From a checkpoint of a small mixture-of-experts model trained on Wikipedia: 426M tokens.
Below are experts of layer 2 (counted from 0) of a mixture-of-experts language model. Rows are named router (the router's row for the expert), up (a neuron's input weights, with its number), down (a neuron's output weights, with its number) and show model dimensions 80-119. Each number is 500 + 50 x the weight over its row's rms, rounded and kept within 0 to 999. Numbers have three digits each.
After each expert's rows: a language model's description of what the expert responds to. This comes from a sample of Wikipedia text that the model never trained on.

# expert 32
router:497455538480506461453439578561492478425495518527415436460510582541543470518438507516553504558493475549445494494576429467
up0:519511415541555539494543485485521571473532571447501555519435611525495484579460491521504446523466476553436448578466418511
down0:484517514511491494522504510527564504518533494541548534458511418584486403464455447493584453419525530478515477447524525532
up1:494472552441548450553433498528570516548509469507488492477551423430494500537571472517446500491457552502510565500480432411
down1:496510495525432447480497435522475452430410449531495506463500458582490434529486478490595543546482439441555534457483516476
up2:428513446416479581522458568559523452518444466534546411466506505510504517574478437523521567460466529593522518399524484446
down2:549549503471440501524589548448396578500471507448479396601624471525479571488524497536380502437610513515511474468516521494
up3:436444532490480498536534551538467425451491553571508472562445466557451525520474464503541461475462585514473553592602507520
down3:522537530504557476463371499543481461581464509519579527611492384499525472484519518573525523571526479454495445558519510438
up4:447495544453523509381543564481581529478537522531496463514421537451522441401501560524498460390435460517493557436550402434
down4:467474512502460452529468496402483473454460485480591565475555510408361452568526530446487626479535457519466537535475477529
up5:461439502482549515519501489501426389514497490513532465513526541510546544532468452518614512500482422559446500483547508483
down5:447347398581495598511526466433514489489556488531456595524530514534460569473582551487450509508483524477571602444475554511
up6:472523493520498437499452612542506565460487458575533402478543520508535598541560530543513456573442404524590496494540476490
down6:409493522499575483434544521378444538407550442492581544484478512406435394603573467494596420540538536438479501506525490553
up7:527401474554546534532475539564527504513413523531472496364547490577544515471478500562557426584476476436529444468483488448
down7:534458415510562449473521369488600539456486542488436487496535459464487686489510470431468527511449535436573512511467529540
up8:546462610408558568510438547556448599531559443465475466442466540515509478460482465589501520529552367532457451527520364511
down8:490494584433497592516513458515479446453434522555526455495465513506498408505499387465494403476548439556435462511575434568
up9:390477542561483479473408448552550550517546490491584557511476596498474563603519489560385514543503470513560510496548538545
down9:551480418418493535502540495438540539505551475531484503493487487419533560466537455518575451473482542473542486490459418444
up10:485551447465551464483591542529515460435518463561542561555517483487606463501569524486496557455526502511517445544459572455
down10:508557498521588550468513511511517571563536503414558567512481478493532463484552452493407531485506510499543587494509518520
Description: Final plural or word-ending pieces like s, es, ies, ers, ations, e.g. duk-es, Ag-es, board-s, plus table pipes.

# expert 43
router:441479487437499514479464470466561593547476479519458549559494508490560474474559466539542479500462516544478611485537525497
up0:410503481577465490560491601525519496493416497443480461527497529423386474456466480449454478506607473561433521534528481396
down0:530446494521457443520625408508469449522601470579435532454507451467447518554513464511434539474519476449457525588513553495
up1:515550531467502583543565515478499567614483538472496599542569486430552414534458456578532481448557476469479571457519477486
down1:553513417564487435440442441463515519620569498593469443448502438523452542582406506501544445488514491509509547601483545538
up2:498427462503497539534532440556471467469461509527529410476529518426494536435407506488477442582517512477387521441547447460
down2:617573538451531482430419466514402526509535431479500575518529524476510416410498570529509460477408453435534401471538513477
up3:527465486528489517473501468405472503472498492562441435486517538492557438531566474556490467515494555561469484478665539480
down3:355435483498532507501467525529476432474588574556529477489579557468474442510585557524489460561575475508511482497589494489
up4:543514437507468543455429481512464540541455508517553446500487494493569464462548500459534461408534563443515532586527543483
down4:482511547594484466422521444589528533481561443430504541475465407550511424456559510528486523518454418369540532543511520510
up5:463496565464465491448595436445529423569466481497522486541528533516578593510466527521460475543456548415455591486510539402
down5:405446444445506537463442514451475460447519510476438535545551558459472462446451558458480576437498493532533514501480451484
up6:458427456500587525465479521482443499441470464534601520508535547413467399446548504492444511453399519549567524528530503460
down6:486636467545546479465468513505576471529579511509460483455469421449511555517461413552509434440450528448403575523510495517
up7:452599479468459527515424533459501447449559488534574469527493481467436552439529571593489495553456525500490425502532468476
down7:476551473470429461486421508467494532495556431420459583471568509652565487526493499465485528530511498535635585492490470441
up8:616523535386470448429481480531508472479605518510402529477582447429599492505486548529558517491479659458502507487469537456
down8:548433461409543456528461456522570473485428459526576549509540495464486527593443501478460471540537540600584585529473472519
up9:402447549643453474528463496565487428446488526456532468485556471389484576441517480553475525593438469450406522489481594524
down9:430471621532585529504460481469525499501460441434457521512501490508531505488461525483466450517472559595566436399555502470
up10:450543559512486505492405586526503473471550460563518519532466506541499444453614530528502519574506538506533499508442506516
down10:500488413454474479470561496508540466479498508533508575462464473366451447468601536505587504460456548391449508500483492544
Description: Short word-final pieces us, is, um, ens, ons ending surnames and Latin taxon names, as in Genus, Challis, Reis.

# expert 10
router:519474477471621519545504527487589446494514588480454531542502530481510481438522465490535499613468524463525468469524478461
up0:452447572469494539520483528562495437541558550510427507505565485517487445363484537495533530508456572482500531505510484505
down0:505413542390517518491480493427451461560407534516507429491477522471502475509510426444456550469496595580469472389522498443
up1:452464528465559478549463610480485545465465512394527546437533538514448486494468385433505573601530502463577564428503522483
down1:518478480523526465446476538514448500490503458517471536558412498642469566463560482549522480595494459530573423488462530436
up2:505639531473511484510480564451549508580515576523540540495432432491534497514516441509547453520548570478494506475501505428
down2:505454490451542417463551557453548479527515467587509485514578396491504493450585475466522530533555545560550460568527502433
up3:496471444505546539371469584561452483428523549406528509505453455556398482355477418575581509524507462479552466475440453471
down3:371489536483464534476581466490506502550490491558418508557469510420466466548540519410528510593488492478443480492488505523
up4:449464474471469559587505485474510464540516512430447517444525477543654488595491514525528517543505499593504587524472515490
down4:402559451607531538549553512546487531540477510448630548456567471449405465562531496409444575514497564506505473435493513559
up5:434525503520532538430531480529597475519498542446493504624515484457559504531523508558449531530466464470489420552562499491
down5:548377561480457434539441438487568568450473434536594463462500386480562489452489480535557498544507539483504572438498484526
up6:522487514422573395519518426476481532453527427613501479517478549454447570563467449528501486509537433511470535540498480518
down6:588466469487486368465474472461405472402618463532421396487532411441464490482617510588423467435477497566512533497515524459
up7:476503520458514519470482588564523506520478601454545432427560571510478549532556468446491427460515561503441468463550459502
down7:469508474499426495448509508559483569581625466397567472491502531552456527443605493551520467493431450431477493573408538500
up8:493454449591441424395490472436505519518493382518466486538493491561469607388516596534639578506566524515458447450441528533
down8:508502554407603472574541484460400485509452449544543524408425542518559344494446493465502424558537454445477461557532469486
up9:469483490526567569489471481573523444381540579545462523453539461489431402552479484500401495525475397570481534460394580480
down9:509525515551516480544522520450401486502508508514573523473553441479492508515432437526490503516475507490437491568548508550
up10:475448520489543503545395441504582459432475521535422475489463472529511533533441536540429471586501530467455526574542517492
down10:406405485405478525596541419478470538475543530607509501575521405484427565557529553414543588489532516487498479527533506477
Description: Function words opening a noun phrase or clause after a preposition or comma, mainly the, plus that, which, as, of, when.

# expert 9
router:523502457452563514511515534475544461562510497390503584474498484443525460508450403582464476496490550432431538490503496466
up0:422468509469519404508443655539564513523466437510418540448528563439422455476412497604529468507659451512530560517570472422
down0:506499485428446488443479510498469614504547515499525451493533462517527630482461545488476543516494512559546570454465549512
up1:542497565440544538406438511587581500554456502476489515426499565483505553532557501517567482546549479493387567493489531571
down1:463468517572519379512533401525558415489529544438386501551505467464491467606490464524528494479434418427475481534518493429
up2:493433425513546507575540513574508420616560511487579584448520429490449525489354597517498487551512565514438463437510527507
down2:558522446484583452431553519484531442488468457471485490624556503595420504443486535537527495501466478582564509465552457454
up3:596543543516463514476564559530437427355519505510575531508585476503398576494564522535420536550457576505502393570617475508
down3:429492581518532516408552498523527485510565375487579524496522488545517484579495569555469586449515561562432421571392534480
up4:481473411509480452598484444594560493536554457553553542461535459520548533569506472488551494404423459500561510509524576439
down4:538573458460480552447549480557555581471542475468548563513542430494469474476430390434546553535516520565570469477466473564
up5:521446521472509475535579471502478458432500527506512637462531491512526486495468400388468472467450561476528512490577439485
down5:535602577525507485543516409504436427513495524516527525469453484465441464506517532499467507534521466633531557439549515561
up6:443513444527527483459540511478585555393527519463487570462422492550584534516499557523458482535557435441514532470538457467
down6:609481507482521488515488468580475472468459449579542486477475501497578637569482450497513530524554570554503555486510538464
up7:460507470453493476489569474542553438520554526471447641500499517533516474424499527589524507579506582512448455430533525563
down7:484524459400526526525445444493500611416448510560514528426482504588391503471408436413547563480585467506460438488566555525
up8:423528503584572481505597481549549495520555528462589506522538586544498522393553504468552591496533568543539400481513456472
down8:439509585454556460445446505405460542559450416536506468472507511488534478469494399519486406520492429521522458582501473482
up9:478507495456449553519509539515500533477542392424507521579484486501541487583496524592442459606574469565446574542517482455
down9:437503562514554516459457429491478464374479435499586486505481502476460476501495624461518431471442509482584484513484461533
up10:521571564455465518582446526589506477474366557556533497464537545529471524461553437436462512555491492474433477509536432538
down10:425563567501553457521524500471474499499538508540491574533558481491606479493464468555570569536441456476489513492531585423
Description: Word-final pieces like er, ar, land, man, ian in names and words, e.g. Tongeren, narrower, planar, Kalimantan.

# expert 17
router:543439478487572546533419553498530490551453533502470522555522557453505440506533527521543522480469477427501452483514470528
up0:523544569493507505473436446468490475533520392521515545523552494513539512428443433510503495538451469534455471547450499451
down0:482467526541472554497545509455548446408573472545521377466474531467482467571458446544482498602508467468516568377460362460
up1:505450554490441584561506575569558482475545548437548496493543492494471468557521471511515526629502503543567592496477593463
down1:488530494532551542465545526522462552412560422549507503524571543594516556490615530488488463522496512449448474446568482418
up2:532486513413500491462450516461501450445380483414476466555558549485515480403610514444496507441549489530502577439467602506
down2:522510490525566493433524452476564466491485449469491500419514486515457561532431503536588519526510415447516599399442452534
up3:592488516520572539487604493459500539498472421523504523516579563499464498610437503469506468406599541507547453466503499519
down3:497524426500474493397491601414450561474443490493534526532482417497551479515516532549491505503409416461564455510482579494
up4:547475503506568507520546530538456589603511464438358566455443519557457477516521444492450476415488476623529490543590493566
down4:503470441553463548500507444440473461470476511560477580485444571504539459465397520438617503521522493465541469451496513498
up5:533550460527517449554507619557530468410471520479485559522489612504492474498492532524443479480394498487459512590555510593
down5:454595453536527511421543479500565483430511456529479546484427469462552471490448509524476463520418536520441572468503533522
up6:506419506425476499581443573539485550532583566495426408438577563487532523529509471430522539443601500481447496514480469485
down6:524437547553528527623510469449509495484549438526570589576467475482460511495507559490486566472534535538450444524538521620
up7:490566519557511495541477526532500525554504432535496621490452530502455498509468482417507508464487514508511548606444526528
down7:554616536425438505488519441473514502564470376457512459538453499527431462538468490459517459539583489474546535563455458467
up8:535483522383487467400446450519493441466492509398377510615497565500507477569529489481495537539464543428496496579445529562
down8:478491538472508496492471480560397465537589458448566480523573452445476457496495430470417443514425466583546502465457477563
up9:533436536429477534522448489503535443554544490386568516491498473539550540541500604509542406485379434450430452530549498546
down9:471509447508443443492505473422475471517511494508556495597505493536566468547464507433500494573526549525474507526413405447
up10:457525509555608544504505595464465519449465477481546571534511481491480502527478539487550479488486533525489405455418557532
down10:503522473465447538451529581513475450449477625616444404468376427501539447548489476543503550460505509516451539511546544519
Description: Articles and determiners after prepositions or verbs, such as the, a, his, its, their, several, two, plus possessive 's.

# expert 35
router:510509466514502533588441595519488524569427490438553553508603569464558442467415482490427500487497514582463552503486487379
up0:535424455447524432384400468458484595441514467472543534493594503472571583443517513511467502545481547437444545549565555400
down0:513497484446483521471560462577562346485526449506457478522485531475515504555566449582401540546522496486432493552433513451
up1:441501455501488437422462498487507479508537490481438514520509475453586522461496488542436494477511434419466451433492463541
down1:434529459496553599463486454481459472450493399568472536438442593509480483541459445409587557451560461463445506490450526363
up2:550549562598482513506486502547568509479348534476529520517547580427623504580424512484562559499445588552555474521461487528
down2:430484489587497562523487516460519523495429550575466473470475454607458456502498527456553582441565409407478504556496469466
up3:513580425571541445407475592585574396498536529475487523567509561569503443453419334553419476575461520560461519511498409470
down3:536578458538436460529468415564562549506480544503436414473463489453459551491512519414414520521538553573470537460600532548
up4:575475554467517472446446470510462493565480420528597534545526508500398381417420441508585528541514450484474518489413506583
down4:542520492533489467507565523586473478514483509544513412605441467511493490521494514553601505484479490551582441438485522507
up5:496513549463529471549480475462532548460493471428539484506556503489553519495581459443558551552506479565496562475543471480
down5:451449566517528453500444568633560524623495489463478543520490529466502471490520500444586448474549519478414499452358431542
up6:422503439457426556545454413504523430490458517487551573551502469519445533486442571533498541482498505539551558467417442423
down6:511539488467560627490539435563572525523544441503581501546400475516510369598436518466543485498577533445599493528530547592
up7:506574479513579536516480576509438470599465547497543466410494597460474478475509485478409502489409416529445524506472606527
down7:518556447511482450504646502573495561596467426563531553503519454468472415476480489467490454549502513526469492429456583570
up8:466555537546497448483543483423510421502569565527529603545568449592562488519497519487421543485518483453514486500519493549
down8:428448479497588571527435519438561497620488537559507524432425512520508459511557498479486457531506553520660467422532513508
up9:522528450556529584529356540511457542384569484499474412510520475493519514517449447521496460484454510502509508506388529501
down9:452468461460599567452578565453552502507534479380596583459485479557529477538548518457419443576524502487573504490447479507
up10:398507431528603599429486499513510487512486546561449446503508506488482500521422567460441560474474400539442471496423568420
down10:522554547577494463547496506520474497463546517478441537453546476487519473607513510519461455455451464419503455449481546442
Description: Prepositions of, in, from, at and the article the in running prose, plus North/South/New starting place names.